From a checkpoint of a small mixture-of-experts model trained on Wikipedia: 14 layers, 64 SwiGLU neurons an expert.
Below are experts of layer 10 (counted from 0) of a mixture-of-experts language model. Rows are named router (the router's row for the expert), gate (a neuron's input weights, with its number), up (a neuron's input weights, with its number), down (a neuron's output weights, with its number) and show model dimensions 64-127. Each number is 200 + 40 x the weight over its row's rms, rounded and kept within 0 to 999.
After each expert's rows: a language model's description of what the expert responds to. This comes from a sample of Wikipedia text that the model never trained on.

# expert 12
router,172,227,173,229,169,158,184,148,242,247,207,237,196,194,180,211,179,275,168,185,209,139,183,117,258,241,220,228,262,208,267,257,239,226,227,205,176,212,135,179,201,233,255,177,162,192,192,158,271,256,233,160,115,212,225,213,221,155,198,217,226,204,215,216
gate0,143,256,244,171,168,229,219,213,196,166,286,159,166,190,226,128,199,233,213,184,233,185,151,231,194,288,210,203,173,188,130,232,172,211,228,217,218,252,192,209,218,183,171,175,164,212,155,247,223,182,265,209,210,205,177,259,217,186,199,150,206,205,167,195
up0,206,230,197,140,278,195,122,179,139,172,259,256,242,214,278,241,183,267,203,215,202,127,125,219,238,227,262,148,154,179,159,187,231,146,196,255,227,203,242,221,156,185,225,230,211,238,211,244,274,134,223,203,130,174,242,159,241,127,204,207,180,208,163,288
down0,205,238,221,135,154,154,161,153,250,214,192,243,114,187,188,233,207,144,235,137,239,187,173,156,149,193,285,166,180,193,127,206,194,190,232,240,224,266,144,187,221,165,146,202,261,194,188,239,209,181,276,236,109,217,188,243,174,148,194,237,227,184,177,213
Description: Month names. Month names in dates, usually after on, in or a table bar, such as January 2019, March 1987, born September 26.

# expert 5
router,197,240,272,136,197,136,213,213,212,203,250,148,212,245,255,200,196,217,177,155,270,203,267,248,258,321,171,232,188,146,159,187,195,240,218,165,268,133,161,165,246,195,252,163,144,249,174,154,229,242,213,141,179,168,237,158,178,208,159,235,193,201,195,175
gate0,211,153,249,197,230,224,183,249,213,246,238,110,152,241,192,261,299,192,219,155,167,199,194,236,149,167,168,205,197,240,215,246,254,218,152,198,250,217,234,255,223,283,260,204,255,146,233,227,241,122,142,257,156,214,174,222,144,153,222,204,250,232,285,189
up0,137,228,245,191,197,195,145,182,244,209,181,218,144,213,219,189,167,184,144,228,212,122,206,204,157,189,214,220,186,178,179,197,155,237,228,207,235,193,235,177,144,174,195,207,180,235,237,230,180,282,179,260,196,220,133,191,190,201,178,209,216,213,169,255
down0,198,145,125,230,185,266,121,226,229,200,180,213,173,173,155,181,159,223,126,143,183,254,207,205,198,147,184,216,213,229,155,197,232,240,159,140,286,222,144,249,234,234,253,175,264,281,214,276,223,136,229,185,208,226,236,252,249,179,185,205,132,162,250,207
Description: Non-Latin bytes, digits. Byte pieces of Chinese, Korean, Thai and Persian script, plus digits and capital letters in tables and codes, such as 186, SLO.

# expert 58
router,225,254,248,149,197,133,219,127,161,240,176,258,258,180,254,175,236,247,184,220,111,171,219,91,221,249,162,179,213,192,220,183,188,214,162,250,226,150,151,158,193,194,225,176,204,161,208,237,224,162,285,191,214,137,222,193,280,242,156,245,105,159,149,238
gate0,189,158,195,186,255,229,149,268,177,220,259,237,173,209,165,209,211,279,185,204,166,266,240,216,256,208,181,170,144,188,225,240,183,259,233,171,290,185,207,204,255,175,97,215,149,239,145,229,190,217,255,180,228,259,252,206,265,150,223,168,142,227,149,232
up0,137,276,160,251,131,174,186,206,151,190,181,167,181,209,199,208,155,195,259,255,164,201,227,146,272,270,232,168,252,246,145,214,213,273,176,167,199,122,193,214,207,105,151,209,222,231,217,198,138,187,175,164,204,150,191,201,225,149,190,162,222,108,217,221
down0,215,258,161,163,194,169,164,186,200,186,235,180,209,226,156,246,234,140,198,238,239,247,213,194,163,243,185,177,251,195,129,187,210,180,192,160,254,205,191,259,196,185,195,167,230,186,199,213,229,230,186,289,260,113,236,152,176,147,195,247,124,231,200,233
Description: Coordinating conjunctions. Conjunctions and list commas joining items or clauses, mostly and, also or, but, &, nor, as in Army and Kirkush.

# expert 57
router,211,215,219,125,157,79,200,216,167,231,167,244,216,241,229,208,194,211,169,124,205,208,242,183,258,236,138,187,193,131,235,213,260,242,209,307,234,153,174,191,182,212,209,188,228,250,155,216,279,224,221,181,217,217,211,251,191,204,145,220,148,150,194,166
gate0,253,171,218,196,223,261,150,224,208,164,152,238,190,148,251,182,168,179,196,226,211,106,225,266,188,218,198,211,180,202,254,225,259,210,185,177,214,205,133,191,196,166,229,163,211,267,213,156,211,230,167,194,211,149,261,185,197,211,148,159,251,285,216,165
up0,179,184,145,218,128,208,200,229,229,200,220,185,244,263,190,176,228,208,240,273,214,296,264,191,267,243,266,172,227,238,173,182,216,226,202,159,87,276,174,253,171,216,269,168,250,183,241,190,235,272,117,203,168,164,193,244,236,257,177,210,228,171,124,167
down0,215,183,216,195,229,155,196,175,161,197,212,194,155,180,232,177,216,205,248,191,259,235,228,207,189,222,183,273,124,131,169,150,230,213,184,211,202,186,160,233,193,204,244,105,186,179,266,215,183,181,240,242,207,168,206,225,229,280,161,231,316,124,190,178
Description: Brackets and spaces before years. Opening parentheses and brackets before years, plus the space after in or a comma before numbers, e.g. (1864, in 1998.

# expert 51
router,178,254,165,140,183,116,198,183,208,205,269,167,265,198,186,252,216,165,162,125,151,210,137,191,312,171,140,167,277,198,181,216,232,265,183,235,204,118,160,220,234,169,211,146,182,206,143,187,226,192,304,225,169,204,250,248,257,220,171,255,162,178,142,199
gate0,187,134,151,185,183,150,150,209,211,175,170,178,162,148,154,267,168,224,149,227,189,192,220,277,169,227,117,196,142,186,179,270,230,147,167,193,198,186,169,233,190,121,200,266,162,202,195,153,183,262,213,213,196,188,187,225,222,201,202,293,258,208,257,141
up0,189,180,169,198,238,199,178,194,238,234,271,201,184,293,179,223,183,229,153,219,174,275,238,162,186,257,207,176,162,188,175,184,210,154,192,219,234,190,173,185,199,265,234,242,166,228,211,258,194,226,188,195,123,271,203,191,328,237,212,219,199,253,228,166
down0,148,221,212,136,163,211,137,231,175,167,194,162,311,155,233,242,263,262,196,153,216,211,245,124,178,133,256,215,173,225,209,209,224,157,153,179,243,206,97,81,214,235,194,217,203,181,209,193,241,161,225,198,214,169,213,227,136,169,284,163,213,154,221,187
Description: Modals, to, and quotes. Infinitive to, modals like would, can, will, may, did not, and opening quotation marks before verbs or quoted phrases.

# expert 30
router,227,249,205,186,127,162,120,212,188,266,179,212,277,242,182,200,161,213,99,166,213,240,186,218,139,196,136,192,265,209,225,186,248,293,153,244,212,155,213,136,231,145,212,232,211,251,154,206,228,240,242,107,201,237,192,152,202,225,164,207,158,218,177,217
gate0,213,222,156,204,220,162,150,192,108,170,103,181,252,251,291,171,202,234,242,184,183,204,250,205,176,134,159,188,164,214,210,158,251,255,256,205,190,253,200,139,129,164,146,205,204,230,165,207,284,208,179,157,195,200,178,188,150,199,250,155,185,214,161,225
up0,174,279,221,190,208,281,264,186,204,200,167,228,220,215,285,202,203,253,212,185,202,150,220,164,172,250,233,228,162,148,190,200,163,144,175,96,209,172,255,133,165,178,132,186,209,183,177,169,236,172,212,152,237,168,155,191,201,101,153,186,234,249,138,123
down0,196,179,158,70,217,199,221,204,191,298,178,176,169,225,180,145,183,213,194,184,250,158,202,228,235,271,187,214,156,211,157,171,145,220,237,124,176,196,105,234,184,220,191,215,240,259,242,260,254,196,184,232,186,179,165,242,200,216,181,265,148,184,179,201
Description: Initial capital letters. Single capital letters beginning a personal name or initial, such as W. R. Graves, Faith Bagenal, Jayanta, Sintra.

# expert 38
router,202,251,259,168,149,174,154,198,210,263,259,201,230,246,228,199,199,169,144,197,159,221,274,204,190,221,189,194,232,129,192,235,207,242,234,243,170,140,206,168,246,204,223,259,159,237,126,211,241,290,303,131,194,193,238,192,250,157,141,272,128,183,139,168
gate0,265,240,185,235,195,174,212,212,236,175,268,201,136,214,186,245,293,221,195,197,205,246,180,148,207,142,240,162,259,212,192,261,134,123,176,221,223,258,160,169,96,229,207,189,280,203,215,176,210,212,139,203,214,206,232,266,218,247,140,178,235,234,146,212
up0,189,194,287,184,266,182,203,221,185,226,216,177,158,162,226,298,181,196,275,146,156,231,191,204,211,187,230,220,202,194,157,139,105,213,197,175,186,216,238,198,189,242,231,262,272,163,245,219,198,227,171,235,203,209,220,241,227,247,174,202,244,244,170,137
down0,214,196,145,203,143,242,185,162,159,250,185,132,167,274,164,200,169,177,228,225,221,211,224,204,224,151,280,214,208,177,232,160,208,234,201,256,190,187,192,226,229,131,229,279,125,247,158,206,177,208,196,202,152,201,199,226,147,219,215,185,197,172,171,139
Description: Country and team codes. Capital-letter abbreviations in sports tables and results, mostly three-letter country codes and their pieces, e.g. BRA, ESP, (VAN), ISR, CPV.

# expert 54
router,269,209,236,131,152,183,187,217,237,225,219,196,267,222,211,224,213,269,159,134,122,160,208,173,226,190,146,235,238,153,152,160,260,226,158,273,223,216,158,214,224,248,298,234,185,190,172,165,243,192,282,150,213,250,217,215,239,176,197,221,272,186,160,144
gate0,236,203,215,186,277,231,235,195,147,190,163,201,155,209,163,323,169,209,202,191,142,178,228,231,186,284,209,207,153,204,150,190,147,162,280,174,208,187,242,223,220,190,195,185,155,164,81,228,214,189,150,205,179,190,192,157,202,221,204,116,241,178,198,255
up0,245,219,145,177,191,243,179,158,176,186,258,211,187,238,195,206,149,217,141,191,236,172,154,157,187,225,163,154,218,157,218,249,144,219,182,177,230,172,199,138,146,189,231,131,201,116,193,171,204,175,208,174,213,127,213,122,285,199,205,211,177,265,112,151
down0,226,219,209,202,176,153,121,202,127,247,196,250,208,247,266,182,200,261,122,306,187,225,285,201,230,238,175,195,189,220,230,194,156,181,161,155,175,175,179,172,252,242,238,158,165,200,188,166,143,222,249,218,183,154,219,228,266,222,226,171,219,204,214,110
Description: Line breaks in lists. Line breaks ending infobox fields, list items and table rows, such as after Scientific classification, Capital: Punta Arenas, or a closing bar.

# expert 29
router,249,194,192,216,208,121,131,229,238,271,181,150,222,254,218,217,213,226,164,182,177,227,221,175,282,220,155,204,246,166,153,200,249,175,209,174,211,118,172,167,252,180,237,187,165,260,172,162,222,178,273,167,134,238,180,180,253,185,129,261,246,252,154,177
gate0,148,183,220,205,227,158,152,196,201,196,204,179,229,181,174,204,132,219,171,183,181,225,163,175,178,207,190,226,178,173,206,193,178,223,193,265,198,178,262,149,155,114,261,208,199,242,193,172,280,239,220,260,176,192,228,300,139,240,167,175,275,207,182,172
up0,239,190,185,236,170,127,225,214,200,194,264,197,219,204,298,193,162,272,200,252,238,240,124,262,219,142,203,172,241,168,186,170,240,163,180,210,132,219,141,186,254,200,194,185,216,205,232,289,166,261,211,218,184,207,178,163,174,173,134,240,207,201,229,187
down0,219,193,201,122,178,221,204,234,266,240,193,232,226,172,235,237,220,220,171,150,300,258,175,257,206,201,148,154,183,117,146,257,154,193,124,189,195,256,231,201,167,294,187,172,226,160,206,285,206,213,167,157,182,208,144,191,237,219,186,208,256,191,174,134
Description: Commas. Commas and comma-joined punctuation after words and digits, including thousands separators like 40,000 and clause breaks before and, which, however.

# expert 25
router,181,193,192,188,149,91,191,187,230,260,257,224,227,217,235,235,246,189,126,147,216,144,299,167,204,222,198,203,248,192,176,207,160,214,177,123,185,147,156,214,210,156,163,268,150,217,113,209,200,182,240,189,196,174,218,242,219,206,199,192,177,236,155,193
gate0,161,231,244,143,165,226,120,163,236,223,158,228,173,215,255,240,194,159,151,149,196,123,237,157,245,237,197,176,203,193,196,196,180,233,164,147,169,173,217,197,171,198,117,224,244,163,130,193,290,276,127,199,259,139,209,245,161,219,241,199,161,118,167,243
up0,249,231,188,202,217,246,231,225,160,230,230,202,230,237,212,230,197,163,146,206,206,265,187,247,222,191,203,213,172,228,229,164,170,204,194,173,180,203,204,157,158,198,144,205,177,208,180,251,156,217,273,241,206,233,226,185,185,271,229,182,254,170,112,197
down0,212,215,264,162,136,152,154,174,213,165,166,191,143,95,273,302,165,229,224,173,214,171,194,174,187,222,211,248,130,179,211,136,156,233,234,174,174,233,211,254,187,208,218,176,187,154,196,186,220,266,131,170,180,160,218,207,173,134,113,250,158,249,147,192
Description: Century digits of years. First two digits of years (19, 20, 18) in dates and ranges, plus leading digits after decimal points in coordinates.

# expert 59
router,229,196,230,161,80,129,218,131,196,215,234,207,248,256,268,216,252,193,139,146,191,151,163,107,223,200,191,196,265,208,234,170,157,281,150,187,223,134,172,207,305,168,204,211,166,204,168,198,198,241,266,208,133,141,154,254,212,226,156,250,145,165,206,186
gate0,166,217,134,163,182,157,222,213,190,231,200,247,218,175,177,219,232,256,126,152,165,210,213,191,209,185,170,190,238,215,200,233,238,177,186,184,191,217,177,226,201,214,192,198,173,196,170,236,137,211,198,181,220,230,127,226,147,196,216,174,279,295,241,180
up0,208,205,248,146,233,279,194,194,260,205,209,202,255,223,249,245,241,207,247,183,222,157,215,221,204,106,204,225,203,217,253,252,254,261,215,245,155,234,208,202,182,175,238,291,269,180,180,205,166,270,171,208,176,234,221,223,219,215,126,223,200,174,140,233
down0,216,186,207,162,296,172,224,216,200,205,215,266,196,257,216,226,256,186,195,186,247,187,164,256,223,152,188,225,177,218,162,179,133,117,154,168,213,176,215,262,136,227,172,137,126,179,203,246,216,153,157,215,228,179,191,213,199,213,157,221,210,190,141,220
Description: Syllables with p and c. Word pieces like ap, op, oc, ac, reg inside words and names, such as Daphne, Soap, regent, puppets.

# expert 33
router,225,203,208,124,153,178,168,179,254,211,176,207,211,242,183,199,192,213,161,166,183,180,183,220,247,212,168,271,222,215,303,180,221,222,155,147,171,163,163,250,217,194,185,208,212,214,152,189,261,179,264,201,245,169,195,220,171,141,143,255,205,222,191,236
gate0,213,113,182,158,243,253,155,278,177,239,185,226,182,172,214,246,220,198,175,155,232,217,211,158,184,268,283,236,200,218,259,171,213,257,147,124,268,200,182,257,132,265,173,175,221,254,150,269,228,123,222,242,259,191,229,234,215,207,225,219,233,300,187,167
up0,178,180,187,272,198,242,155,259,152,200,197,167,323,202,215,177,176,223,162,272,239,238,209,262,223,180,144,212,261,205,157,179,123,190,201,169,145,100,176,188,183,170,249,252,170,205,160,235,121,149,164,120,194,150,187,291,167,149,168,221,183,184,132,138
down0,307,211,173,209,215,127,199,206,207,204,157,186,213,265,151,177,204,155,274,176,258,215,251,239,269,174,155,208,171,78,137,183,196,127,223,233,183,226,219,134,200,200,210,212,176,218,216,150,189,162,129,205,199,196,243,144,195,202,220,123,227,160,175,166
Description: Digits inside score tables. Spaces, dashes and number pieces inside tables, scores and figures, e.g. 6–3, 2–6, 3,341, the minus sign, /sq.